config.yaml
d_model: 320
n_experts: 48
experts_per_token: 4
d_expert: 80
d_shared_expert: 0
router_score: "softmax"
normalize_top_k: false
balance_bias: false
init_std_router: 0.0228
vocab_size: 2048
norm: "layernorm"
batch_tokens: 65536
seq_len: 384
train_tokens: 229500000
dataset: "wikipedia_en"
Below are experts of layer 8 (counted from 0) of a mixture-of-experts language model. Rows are named router (the router's row for the expert), up (a neuron's input weights, with its number) and show model dimensions 128-191. Each number is 500 + 25 x the weight over its row's rms, rounded and kept within 0 to 999. Numbers have three digits each.
After each expert's rows: "comes after" lists some tokens at least twice as common just before its tokens as in all text. This comes from a sample of Wikipedia text that the model never trained on. Tokens count by the router's weight.

# expert 38
router:503501511495527449560441455480538495512438478500520512532466455502537536489461504479489536516519496487501489488463482481508532497481495518498503471522492501500491484498514531475492479515480547
up0:493534515494488537536522469533496512543515497491516524486491442480498462512459507518512516482466535463522506513517504472530510499489476517515501486473517542509523504491468484480467550490497498
up1:553508541518509539497533453491540528466504451520506469503535496493506494505478521509477498515520435534486498462548438501472500461492485484460470467489473511521558479480506496528515529522479504
up2:492482521465445484522492535526479518500486562485514493444495497521488488484495514488489540535512436469490513480536505505479525506498478541514503513520522532491538521508559480512512449476475515
up3:538501481469488471507513461526505488492446530505562528490516546502523522486561460543487504456487530492502477469480469463500529487502472516510478518464495529468498481483479457535527536501464508
up4:515548492515505488497506473468457568499479479493502515567513516476472497530499439487485529529504513479501481456512494490493499496501482507495451480519510498571516558495486479506509544516499498
up5:455513523511451484495490440500536547486510483490499492498467495530481498456496482512558489481493465508497530502510508527465470503503547469544516484518503481520539541487516487473514476506493467
comes after: " ", " re", " st", " to", " b", " d"

# expert 2
router:479531511510491515503449520473494489530508451481521496472445472485523484514446498485475567521535463511495510543480498543484476500459539507520476494529527565512519507455481520493565516470517481
up0:492472533497485510475478506466527530485472516475524487512484539449537512533490550489517435496533502508498491489493501464499478548525498466487510486537523488540443505524481484506466505489462492
up1:511504467519493546512530493494518483519458500493501519483501517484511488496470451482547488531447516498501480482500474471468511542490548494503499455498526499494517536472515493523512506522537477
up2:473501528497502463505485496459446457527487505506480515504494520467514507477455498510476535479545457469551536480432546455522459509572508521494531494528512513542514545498459515470475517503510497
up3:452484491517505551483496500466488533477470530492476483425446539488475480489516479527496523513502485478503484519521552492497493492512520456501506460507493541500491477493549475499472478486474514
up4:509460501511511536519498522550514472496489476541560485495473519466541502472524479491473476495503532492517484476504490491474528504500497514468506527459532507492477543526530499496488440503510453
up5:488471506544510532475503552473508494483454552492500501488494533498497516488467480512547466487460505498525481493510546520485485485513516517523475531458484463495475459426470502542505466449508508
comes after: " |", " st", "|", " d", ";", " w"

# expert 44
router:520488514469547435502495493487524513543497510454505492500503482506486488462553531469535496545505461500527466528494522539536482531497505519539532450543492520500493494480496496481502475498476481
up0:510510514516457497498484521486524499481482494507494514524523496513458481552502507530541526524515504517475504545512475503490506493475507495534493469564489497469497513511565504488487515493525500
up1:486525508543480518501540520434487494419490514503503504496444503522515541450467543517499463499531512486512465531490509514463520532472506480466482528490472534516503483510550480505520485470462484
up2:504531474460425481509484509509465566467498506524523494478501522479535515516504513479507500500517504474514510502508534468505455506467456509508506485519506511539537498495497485524445420470489484
up3:460488516431512485484583454497523477518477502509486495481527525511457487481489519494461498510512544519521461511527511505462484473466521485486518480515527526467467483485510472524511496500481504
up4:463519497528496548482547492472509534467539500483483506521526520529493500519481441496473466550480445500512495497498465498484509464507505515492507506517498539487469524462535469518535479526498473
up5:502472458533506462509470412502525457506505464524465503552475487478528502480531470515484506525488494509498548467510520498519518527528509519488496513518490480478438520498533465477505532521501480
comes after: " ", ":", "–", " (", " 1", "/"

# expert 43
router:504517506510514492518493495478559501476470485482508492514503468518513524523496513504489504548508470457497470509465574507498482488509472504494504481513490498488507493443510515520520504476481474
up0:512507530499498500481496458475491530520451511533495528533517494505502500524460524492452487481513512464519493483544521545481459531491507488470473541511493451479504532498505502510453499539489471
up1:474505487504489529492465531477497526484510479513538515488526492493508523481484434478492490478469495459493454527504533502480503554500516499492535486500517518475541506502544481517539511493491489
up2:447477474517491503467527510491515495532538468481497476484510493506497557474488502507530504489505472501496512534499468525497483521495492520515449453528478526507485521523494484483532498493491541
up3:543509482511526484477497531487519498534554481486485487493488516503518498507506542466518499514495477489501529500464480517491534485538476518511458505513528501539506544509473539537496444482503499
up4:487538501471519521520502469516467491473449480475475524521483502564496507480501501523519501507487471477528493508457511460465505514526484483477470506506465513543461556527489445469511480452463550
up5:493477511566481517507479493536451508477453503472491514513535498519558519472529478515410516507474518540502467519456508519484504524512531528508484520484482494472481518511502510503503490499516482
comes after: " |", "|", "-", " T", " Re", " Po"

# expert 37
router:507535535477495517493486533496499493507452493458520483475451475513472514526549512499517514489488473471532472541472514488479492493487477501560486486522534547498507521486522497500510519472482512
up0:479492494481490499472474507521505505494493486525514516503474522504518471491512491552445512508503510482563477523492518516507485519469513443505492488470489473459515524506488512509562497527469501
up1:464505517474505479493495489477521506505499532486556485482504508504479491489525490484541482518487505506527489465490495477514466494509490508469514468486456496468538492464476500493520496504504493
up2:483470472470505502515488499456528510466555476492518538449526481464493476514532522496500534514489477474507500507461512469495496499542519469488487542502504543495562491502525499499527467504538505
up3:474447498494496498533490519494499500480481515510542496491520559506493469521533498519538490508480490497514511507526489505508498516483480509553542506539501510510479418446498486503522476488480440
up4:480486513523512521520473518513504480478563487484467527488510441508500497469534482479510492498523529490530435491532480503503501498544510501539539480484552458512542485503515519493513560516517448
up5:545494469500506463519506524498464507508481527488483497459491481522487476515507478536510505491485504482527509482545536463535529509474504502544490469515530500528462502501518470509479469451496514
comes after: " |", " 0", ")", " 3", " 2", " 1"

# expert 5
router:521497526509531484495521491512519480520485453495480497486448495479539498501508475499512518554512490486485507528504467503506507525455500527533517456527496529468515485505523497522526504500499499
up0:486515503536538505505509477510489506480471530509508496477481564496497499463514516490453464491503522527574471499496532486516491507484484478550489489496479500458522477481482507503521515491523528
up1:503485469547503517480500505502534511522535464497485500469481492488495476525473499493445515528493503506534478532459523498526502460505454508483470448498510476467532540490504514516497512472547526
up2:524487486510496489513453488507512558541506492492473491475504465457512473476506506492526515498495511481495484531537489521463506511497491463535485511468536517551496493494534513520558520462529506
up3:513520517497484492542477500536483503469496495491522465496524499539539509500493484491508468495505488516482481502496526478461520525451515471486524490486493485508513473513463533495519481490528525
up4:525478514511503455500514506470512513490444499497491537461496495476523507477495495501532513522492486498483481528479462509514480487467535509532566485497481547536476468529469516493457470514516548
up5:498476485505562501552500510510497481562530524488492493494514525511478530500537505478491478465494550536518490517465508499491478551528454522479515506505496488487534500520510514480478472476492481
comes after: " (", "-", " \"", "\n", "s", "\\"

# expert 27
router:518542536506494489522514517499481509470480500464497502476430438486521474472524525502509493492513509483523476505475522506502507542494507506524492468567523519520520496477513490444501510480511477
up0:485481506494499448502489536488466507521502500515448517542500519483513524512438525464521520465460492462512489483495529477453483516489491473485477568443511481526549496510489484497525518524519533
up1:476490477504478544497498438523492509509464528534495496512510512497511494467481536504525513471541518524502507483505440517471542500454521531450532532529484481487533461533529514491478502514478481
up2:486507494507513520471455488499525503489508523463507515489470488484449496486503502511483532527451480497506502520514532491546463495483490472501539506521471495537501440510469534542459520512521538
up3:522469484496483535470470505486529495490461486482515509499513500507462523459479530504516482496466522469521476508480485492490436492491517502526516466507487510447490479490552497511473528475479517
up4:445480514471531454513490495485519520464545493483498491507482486517503506526476472501528526522518497504470548503505493513514558536501504520486498509514525451513493503479450490457526534485513494
up5:495489520522528443481524528520549500497486504505516475479513488451499502481498501551468503476534482495512510553518526482455509510499435513524516468471464488468534490479462527513501485503451495
comes after: ".", ")", "==", " |", "\n", "==="

# expert 34
router:501530551500491472517470483493546425503497513491545464493467438446554500494479542464463513508507484500469474532485513489507471495500538517510495520565535528490501521490550495483548524463496488
up0:474504529469521484532470489528486521541506483552509515445492494541533496458554460491467530496476514533484486459543483493549477478502476519504522490472532490465540502468557508495500452494479518
up1:493473492515526516525453495492532468511454483462543452501517526495515514503505513476489529466511519499527502506504508486506505493482488515521514503511523479528490560488512486511495551510476509
up2:484465527519539494452460496452539523489504499463510482504524495523520477520485492505469493552506500473480519514502526554478509462520485483503502501499495497472491489527478494488545443480455448
up3:454450506503518493487445533497525504504544517491524464418467518488490514493494507499474481498483554505545468538467531499554528522521499481513492501488503492536498497495508463530440496502522472
up4:447536521508497511489515481477481539463485494507518503500493491511534477501474537490484509532444505497480499522519507521476521529501520527468502505526497528532469497483488508467506516488506524
up5:513469460516473499527518466497463504509507491501531525469453516467470526486488514503519489539536533470527534530445465447483485518509475480502504483511511523502475460495489488499508491492474489
comes after: " to", " and", " was", " the", ",", " is"

# expert 8
router:492504519479502510541493502508489489534515494485516485464484502533504508522539482476492553487498448471496484521460481486448485490472532490524532477511484482511549509501516504476493552469514493
up0:509520480497502468522477516531460505437465454509469493487461507520461527473505506516521498548520511501519490538521491511473482527490491473453495500530527516517505493499460508491533483507502498
up1:523501461486522454496482491503547497513507525458513508519502496464505531474485472461511503550554498503503505487508543501515506482496500541489529514506516496509511507463500475493546533494487544
up2:499496501523556482497493483460494498515500558487481516470582513525508504541521509530491457526519511494499502504472512540487469529511527502443448520513479531482481481480502534446505538491496508
up3:471475508493469464478553468502506471532520484515567472537493486497511550455479551457465482468489478499505497472503503514507493523459477517490501471528509498523511504497502504474512491491471480
up4:472482492488531512524555515488538520500500488491475490430566459527539516482512449464492527518510471529498497539488496465490507506512512506489512510511474546520489503487491491493499532501474532
up5:479500477498501495508444515426486516482482527506517494492469494520493536515467478481512538530513478468515532488467509560479522481465495513497539521483457534517500495496500501476457432490503503
comes after: "s", "ba", "ne", "is", "k", "ro"

# expert 35
router:521547490439518478552500459499504508508467511487501485503472455475538495472531543499548518541519496502488503542498497471485481547440517550548481482497484511494489537521534520501501516504496485
up0:458460497467491503502520536513485504535535477471542504505491494497483450536456544516456486488502508498521532523468468484505498561519499535470550503517500497488536522471519534496505487533490527
up1:501516528492497463482485466516529506502469496504518478488489510479499524502475465502509504519520411496488514484483476537515463552456518494510500534542447533506514505508483504496464529505484475
up2:484461510497528515513492525485524473466551480523499486482483541495489479515487490444501508512494495510545445441494499563499532506471513497495528485535532485508511504456506525503477478500531449
up3:501485461493529492512494526554520480520458444511508515502572500528529526542510511523461497489505511493463476524519486494497485521487462479547512481481516485488510524498511550493502508529532505
up4:545453524522496505476519515478561490481490501511497474509500460488487477486465509548489509452485530500527495524538473486514521534492536508493515450507490503476506473500492492475490555497495541
up5:513492513505497473495497510524480504515462493469462504504552550476536492526473505519502476472477470480478480503482513483500533510471553491516467439473510512506519498528492493520511503468507488
comes after: "\n", "-", ".", "==", " |", " \""

# expert 28
router:489498504446525474483456467476508530529478496456499515509464471493498523484554526468566523525514511510544467515496504511483478535483499535503520502529523554472532511486544490500543513509508467
up0:502445507507503498465459505494506483500519555481446482521497552515543504508504542446475504503502515514506490446498461509456491497490550521451438508475493473513541520472511535509471480497508508
up1:462535508502522450525499523500503487513521544494490478477492511483506474536502457498501474481513492505516500515511488516501525532528534535464520539509470460496515531518470495423446526481541513
up2:532482521487443506514481438499484510524498495492525486488468515482512500471529495472494474514516543494487517503478538510486507516526514479530514519516564499498446474523523535499536482514535492
up3:525523551466519492516461507501506476468457475497494530515546516520502491471518513480470549507524481494463504464476479496503506472477514475540466505489476497488483494502468508519470532513467528
up4:534452492504508505473468543543529495492506503493520527536524468470497506504478476499523492488472478528521500501502483454536478523501519556487543499471469468510494478496517529499500547549528469
up5:491548513477437503492479508481499492453485481477481502508483485491543514515469500523510501509477434446473505474525525526533477455517504528507526508481478508569568504488447459495496498492522483
comes after: " the", ",", " of", "-", ":", " ("

# expert 36
router:511510512473549502483487475510476492550472513466516445476477468485507502446509538514520553499492508459525469516528465522493500524491525497514521495496524494531501518498502493488546515464515533
up0:464539535487494443493531484512504486479514499485478476462507462474548534504538498491539478490470490501499506561504459493477529481525466498508500486523543474527473456479494484480543467485473512
up1:473475501499528478468522500534513491478449505492510467493492530519472481497464490502432513518516513502463496495541497560519548517502514457506503501510472524503476468525521473454495468478458496
up2:425481520522514499497492480478555543445485518492479497500483467525526487493520508454503497503483473468491476536492497503504492471486500518517526516508497515495522522503496526487513460509558483
up3:461492491473488492520482510498476502521518481464487473491465497510505497523531490443475482547472485486477514504544464516471546526477520433516551456507480505494503490506519523478521449518487505
up4:483508546468484500524455506564489511488514467514481510466519469512535490488499543461516506473469456510500508503482513491501528489471487532446477473476540531514477512504527464468534537533510502
up5:512496505524483501570476461518462510482502564490566549544508495532485519500528495515509495490503495453452488495535459493475482483519467465495517518513494503478523513530483491511485477436526505
comes after: ",", ".", " the", " The", " (", " that"

# expert 45
router:518506490497508505536488497470501485519470507450490506467506469469537469502538535545502503505500484481544472541527518531494481536467492510532489500539511498501520489509539491504521503491538556
up0:488496517479483471552454528522531511479451563418533450519514498517490475522518480537545503493447456500496522493548492508481502463492485527493528492518506493509481499550528528512512472491481530
up1:495517500517480507512524496473502515552500521475486493501530484478509499493486506517469495543469507534536472517510450506507467500505574508532495529481486477522502478529475515504500542525520531
up2:484488524434468505519512508517535498442510497472506514485500502500512510513490491507493500490477452548528495467475514500497462516523496530522515492499543461488538483517453518510547489521446506
up3:472508495536521546533467495508488475499495483540460483548526491496527527513503483496479503524518527477489522521481505479469463527491516500471475481494489535508528488467484513472541527508525499
up4:525499519498516544482505518562496511531479505474501463466501529520521493506502497461531504503521468479498504511569503551524505515520485530467520486480521494526547491489452476489505541450522508
up5:495509473505484507478513433509448469492519482524513495545466463479545520469523502527498513506507531483505565515485504512534499516499482484504474508507468485495492460495494507491494486499489514
comes after: "\n", "-", "ed", "′", ")", " No"

# expert 19
router:496501522494536504487498471487494497528511484512487492491486507478491543493468530480496512497481472480516490497468470471503488556525530523493499460540520525523505508467508493500545522471476499
up0:524505490489484487521505510455486513466475488467468517515486517493515526491513498524511480515496471507472513457478484474478473526495491490519502512433441508513520504529501447495446548530467525
up1:513506488552517505539440497494452518518528514460523473482483451490521506508506480495538492491493483528484493492497489536491484497486538514479585494470513497505543481485482482498466489486505495
up2:511478512501465484534478483509496500469500482538514477463456482498479515492489538492541535504518465479476499500493488537510501487491508465473475509574535509564520469513492536511556499521475466
up3:477537492478490464465525531511504518506518486469512462530526532497492448465482538532506503491501455500481524534514532526474493546482528537515491463548488503508488496516534506471429508519507515
up4:519504463501483452528483541450465494548531489474498510505512490493493494508515506505524489461440506530502431509502530512550492557521512507458533524522527505468488440492515529510504497473518517
up5:447499505518477487490534480510484526457511503478514502482502492489507495505467475539489486494513505509524515507533513507521505496471491513506503469509523525574478512511517536515487511515475497
comes after: " of", " in", ".", " to", " on", " for"

# expert 0
router:459533498491497461524460496477500464501530520503510491519453461456549491489473541461483506498542445512497514527502545489512487469477524496507521500495497556490508488505560516477506501511492492
up0:503508508527461512487473488455521492538502526450472500500453499469497489520489478518485538508491439495511522476471555473491495495476503544494507486466518493500497542515507476515500528517478480
up1:505518493511533492519540473481535499525509504477492468523463491530488537547528520529540484501507527457528523507469528539532429452514531469533538515515535505506463476483523491469508487504502537
up2:478471497501491471505455493459524519470508558506478517530480532476481461474527500517517504488494479499522502467523488467524476515468519507517535462502536491472508498516525478516522493552512524
up3:507494501479467488484472504481500472508494500458527480491455476512505512512508482512472515520485516520489527483499512475519509483543519458477520506477486531494507573496511468479476495471506508
up4:510432464476488498482465489508490490490565487489493515514513546558497500481502514505514515489510529511485496465474512504568440488503477494476506524483490505510546483496496529513508533508466530
up5:553528532492562489532496502531476464474511459498520489501535501481487484522478441488506496525542494534465507502531522496470474486458513502498503456498509492543452475495500532508482458486493487
comes after: " the", " a", " an", " his", " The", " and"

# expert 31
router:471504505482471473484514505500472505511439528466503487439464454470473537473529503474516526508506489481541470500470536509499481543482537534484526493552503526505472512494504479510522556490462497
up0:508501486517536450526532482516506458469472437512529492518492468471522471518478514484523494499500534458504520513500494494515507518498522503480479428511525544517506519497495523467489539501492499
up1:492485530500474481482523460495494461495513480496520505488519516498487512452506530531461526517509445486443530526472505479503481512523511497530502451529536492509488530512513459458500534516472514
up2:510476518474528472463474515521499509505500493512536499507481513493469547529485510485470457478493490487548502532501485481493482501462488504543497491528486472501521515435519490462534508494515515
up3:516510534475535482470456452477530516494461522479504530499526520522518497488478489521490514512513473496480535460523520461503478496504542517523501495509490486484527499500532424501489471489508500
up4:490500513532564535526508496481528508473509498506497482505503527482498548547529460501485510528492441475521475484499504500513474494492506523506529497496476486514522465450546502478488562505494475
up5:461523509485479471455497518452553441496484497491470453466505494551503448481510476516513506474523444479516496468518537496521464539518521536479475510500472523499511454494461526451496498503471502
comes after: " |", " 0", " S", ",", " L", " C"

# expert 20
router:475541495478533493536543453442509487557460478468508535519519514478551469507500523519499504525494475501503481503494506512460486471448526543498514469513502482491544514475517522502491527496449492
up0:519508503516507503503512474505525529509474474519518497513511525483497470451494464486476508497496567505522464521496570489481505499492510507453501505514469511478541499504590489486461497462488497
up1:472486499478493494511532504501483480513506517477521503487514487479533525476491479471499491515510550553524492502510491534486502512506548519495475468481501530491522472476501451472487481546509513
up2:522483528528474527493485534482453525523520519512481461500510526523523532482501477562543528477533439484483505492503463490484514493499560524484561469505515542492518494532451490511519514497500500
up3:466507496485508506522467538492482475501484499499462572491456491464535484547514468523492509495533528514504499461446508509532543465481481486501460432518495501510532531509534479508522477465450516
up4:470507458465522502513545502470534492504528528487473509484480538503532503508536476571516528522512523462510485488483529534503488518503488561555472519487506498481451469528493567507472473480505488
up5:452490473527501530513503517494500508507498482490484493556543498515535564506501502542459437517518525473499499521505488514500502489480482468442465472516509504496519503495498494459486491456538496
comes after: " O", " the", " C", " of", "A", " in"

# expert 3
router:498545525510524473519517498496491524566492468482504492467435466498516490491520539484517515500547466511508453539483508511492532505507502507525526512519510491525493501516497497474552522489514522
up0:473536534511530528527537529536487444446520474497531549539549491470475519489476495519526492510483516511469495453495490510453487498500501533521524487466497453522544498502512496490463493531558487
up1:471494508485459494490457483508532512545472502516466513482522513506520526432541492487467515493487516442488540542495481514503487480528486513464480500511482496495514463498506483508489510505473471
up2:512505486495510526542497442542514513479489565529499472532480460469478495515573459492496498506479514458540465520525485447500537518520505477549495486495441529473499490491503455476532541490494488
up3:448502526517507516474508506495508466511491470497486492516498551451502480520524485531469490512523509480495507511454534487505473516465510558537508502499509469439488502506486491547476510514467497
up4:511487513495538451508490478472497442516486543520499515537498495534547475466498532467504525507477459460502524551491488516518508485485504544528491490496502529471507535490476466514458518518480475
up5:480517455489527492485496489462493530476475481514507500493526480518495514516507480510490505472551468492536487520456504514470498447491473533466482520478570512492500525489546493490491529480482503
comes after: "s", ")", "\"", "}", "ity", "ation"

# expert 4
router:500509523490529483537456474479508471526493496483494521482442480468538509510478522506453520522511465477491497521494495533496465523477524529539494501532504509486511513475527517483504483502525465
up0:485512498554521501430531496547480501492453485492496496502511497521478512494502491519439500486431541457475467488445487530494534525477517497517473493530512554499465495521493470482481521494484491
up1:478480457488457551493557522539475508495524502497482524466497481505463537500523487516477518496503490522504549508471512523506497469472533489514505472525495521523515491507506498488505486536523476
up2:532529512529495490516481506495477475508490493543531476491483496548518488488449482483463529517509480512505488447551506529545489494489517519511501500531492514480465507489506514469456485509490473
up3:541502480433482470505484503510535499500490473521515506441484513484502449490498520535552508540487494446497468495510527485469532474483507477499498445521511504549547502506467501487482502473514502
up4:528484547498542514492452466482503548510454483480511494509520529502489449497497481466490500507497491507506504469490526456455516502499493532508549469479496473499500450496537525543489521484494509
up5:483511532478488500467451479504465524502491454516526465496503444491483534490478464476488476542475521516534504464523480531475511436479538517482514513504512521506506506557491511490451519492477524
comes after: " ", " the", " a", " re", " p", "\\"

# expert 29
router:494538512496538485504468500521484481513460476504511507545493476463469489505496496489529503509490501521536478520464561465510453512476521486522518477551492514467539539476553490506555540489521504
up0:540505499499483512491489492567540512503532522498501473468479454491498486511530470504470512498540494487530498494507476519504484507489465508506505497496491511502476498466483462499529514483499474
up1:532478474510507526517486506497504554487513456501534533512544481534491458482495503517531491475500516542517477497508479541528500513451497485486497526511472498512488431460579533464469498532524502
up2:543530484474496501508471481515495485531538536509495482477502555500498500515527493488457488516499461531541477485479466485530522531473468471494471508530524499509532512474480500519490517539499499
up3:493519512505509511514530478507512507564505489505480503501511499506510508510476429550470466477520513502553471527504485523518492535483464531504470485494489470544508519477553500486466496455528492
up4:544489469492476493497524491458457482441497540471529499494495548486508453522450494527511507494504480512470479491490501563468508518462536546494487494533542469484501530498497490523478517497499488
up5:477521507480521450491541500494442473478462501504501532553489503479518502487526519474467529528516476482450466478499479500515483510521529507517450485483472481522536512423508530495500548517494498
comes after: "\n", " |", "|", " F", " /", " D"

# expert 6
router:488503502516545451524524507450525461532449534488539511473497498481526499515511501527499512525512476496547490549521502510491494529455543500562515498476493504491527479488486537452511513519498496
up0:500482466496503496491459490513508524507499508484518470459501480537473454437545498491504520502517504541505504501486524505464455524493484519524528552519479561507537508480501504511477486493459497
up1:530500505479506550542508494500492467485476521532530549481500563505466461505509511524508512466523512521482520520525449494499506544477498490475495512569485515463526496499499513500516476503502466
up2:509499527511480461521502493501520474507500529537491456540488487481508494474506542476509485522460493500537524493455514465467519479519504508526501503507534528491522465522479508493464484499506502
up3:498510499537505530533460491523506492506470541529503492521510506521529513546497551515525477510494502470524504514529485518496511477537512519515513508474501489523509477483501514495481524506524499
up4:508480478479506546526480479518568477496535468500466508538502500477524522506518529470470527485506509505454502495487535508514476470503509509469523459454490518478469482518492521497466522523476455
up5:487506452476500485485518467466490540497493517519504542501505530505478471511464437481505491528496493468485509519485488470503495476524485515484489493527490455474497497480555497508519490497529494
comes after: "ed", "s", "ing", "ated", "ation", "ted"

# expert 10
router:506529531444503470540517487464495520486457502467485474437472480485488505496499505473519519513541490487527513517484514513476485511435529498522532482531505555500510544519514489511503501515456514
up0:482491506485443516514495514547557546500539515509526512504518509467517528538486478498517446583494469481508504522527436505485480503520525489455485548512467501509508487517534527453493497499542467
up1:514483462501510489481516521510508489509526483502503478481497473524542496492522502492470524521431456516485461503492547486475479532515493467489501481494483497527551571514503514490490497531476458
up2:453468475481459510495454468502533462463525558479494519476510529511460503479523484488502515491518530552476519480491507508531517434507471528476482488477503527515446543513556481526522492524489509
up3:454452538483520462494476526485457503496479508508500529487500471495530506528476480514493542508445465486494493507520516486506502500512531502533514481540457454466533509484468485484449455484478478
up4:518495462530480474505476500487506559547482530527486483461469524489513516513511482525531502518473487539486499498538441508462458531525486482507516502502506552452540537512481510529525516524500486
up5:522494508555551525498439484517510519519539510504501508475507467479511512497514503523498520490523496483474512491479513483489536457519524493486527514484546515525520505530495531500514507533497568
comes after: " K", " M", " H", " \"", " Y", " I"

# expert 47
router:467524522463502471495502511507544437551457523434497484484494444495499527440526521496511531563508486483560476497502549525465504504516494529498535479534483545479521474526472514518517467501535512
up0:522512556504517527504490504492480503488496496462503496495456502546511512491507486517470508540493519479488452456513509521523482495554505501519530489494460540466442479480477534492545474547492533
up1:421474501495490440521456501461492507465500472460496494481462557477499534470454517504514449505451459470532515527505521518483541523527500504481546534489526476531499495518469483469520487496517456
up2:542473495542520482543512446510541475492496468523509537484514504528521494461505501525474543493512511500485531515520459479530503586478469510523510493454495512519499544481518466506477516505554486
up3:492514549480478514460538543505485497525485492497534534501507461491453551505497540468450519522535520507492480476446503501502552508511478483485517506512534530471496537517519465533466501498526502
up4:529537498517516542531496515488505460513469487500497472526514465501490533509512512529475493500491488522498499477515508491536500498533498558529446471473508501484443477463480517466498543505518501
up5:535514530472513533529461475487515494508466529521520493542495497480553502477450487475493543502461511509500496480518484528489515449449467464457500525495487494516510512484474468460471494506466495
comes after: ".", "N", "S", "C", "A", "F"

# expert 18
router:472491500486510506512480499499506480537501513495521453489474459484481496471500520511532549526490487457526458488482489528507487534481525500509514473513502472499506559458495513459507557473487496
up0:461534495493470483515483464522532448466486545476524559504502514472498496523493536488571462505542484448511499467466528487514488510508473500489486502487530510473520520546520490471506469478537510
up1:477511526498484516499452460489444464512511540497544470539500470521496514468505489472508556503462443501532493509504497534521508456496479526467553485482495481499550500514471491497498468504500470
up2:488504475485497487482494472526482540517513486517498489488468490549480513491482482462513527519478469497517515503477479566481519474493489452467478495528522493500488505522467489491514440483463455
up3:452463525513483483501544502504491494464538451477480517483525504468501475458488488451526455520467491519502504500499481568472595514515479459525517554490513513511547482471448525489519451517481493
up4:492507451469478500511509465465473570499465506475479477498537516507486452548499465516507555496495459523463472467490481504539564499488515478502506494492481491486519477478488540482494515506520544
up5:512492496515522492543456472527499525493469480460519504490493480549541515449465502521531526536483471464453455507510498531508488494517455520535499529507444483540475483516509461513485474487519509
comes after: "'", ",", " as", " the", " is", " and"

# expert 11
router:479541517507518464480475513515520487512468479517513499475478471439516525481522509555523499510519487510501432525494491539467494514502476528475543447521495564491487511447500513435471515483506484
up0:485512537523502498465465502485504494506529493454487486452542509520542529461543484471498517550472492489532496483493518499494523556473536531477495549508530521517490530536465465501496554496455482
up1:436493542515534511489491511527471438510526525565488460455510495478517461471518498491480528491506506501536446513519506514477513551505526512488537494486533506523553490538530493497492454482527467
up2:469505481514523483493536506442472532515499551480533454493491456493484514525484491466528508472529512549505541520501531519487486502524526512446486468476481460560510529514530516516481501517516493
up3:477503572507528493502526452514474501521506482486509471473530533472514461482475449512524500558494492507539510536532500503495535487460503467489494448560475497457491473506505484456527511515512488
up4:488495486481517453495506483506529464502475491524510479503490544442509528500494490491538548517483533519466509455448514513497508500507482477447509498494513506523550496524485529467561488488533514
up5:488532537462509533510517501522511508440487468499498514473484521485487498505532483500478493504492479495525482453509534514472486474503465497544506482493523558514532504562519505490489522477465490
comes after: "\n", "-", " w", "w", " W", " h"

# expert 15
router:508534510497496461524485468502482514524464476485521520479484496492488546517521547466503502545506479477494520491454484514520495522492512532537525506491516491478485565503574500477515480491513488
up0:487529491468520492502492511512509444523539515505471497538510537511540525432505476472494528540475459480535513485485518511471493469481483505492539505519500488505513525540490485474467497479453507
up1:500532520475498556528463516519496474486492480528486478481479482538534548504474537474509534533526510483516490523511523486468513476452466515532519526487527492465448483452450502455494495501490523
up2:530560516529466530516500502535541489516487520490506497482489533498525498512491511513515498473467462516449471499486505488529461450447516503541494476467498521505546474495527470492540512487503507
up3:467473508542508510528521541525494481472506500505470446498493482498486505521551527468505457478504506522555494517570540508503497530465506516457500469529480482519483514501505555493523515561519493
up4:436471480482536494506517503480499508465496478487522501506513520539470498501516463479602534541460481520512520497511510517518559475487507501505487505535484532495510512448487503476501559496528539
up5:462491513504493466487481480488546492489503512488530509471484496535494483431488525444488492531514506511546488478513501568486507481500493531491525494466450479550496547496506503495479520488453493
comes after: " ", ",", " of", " the", "-", " and"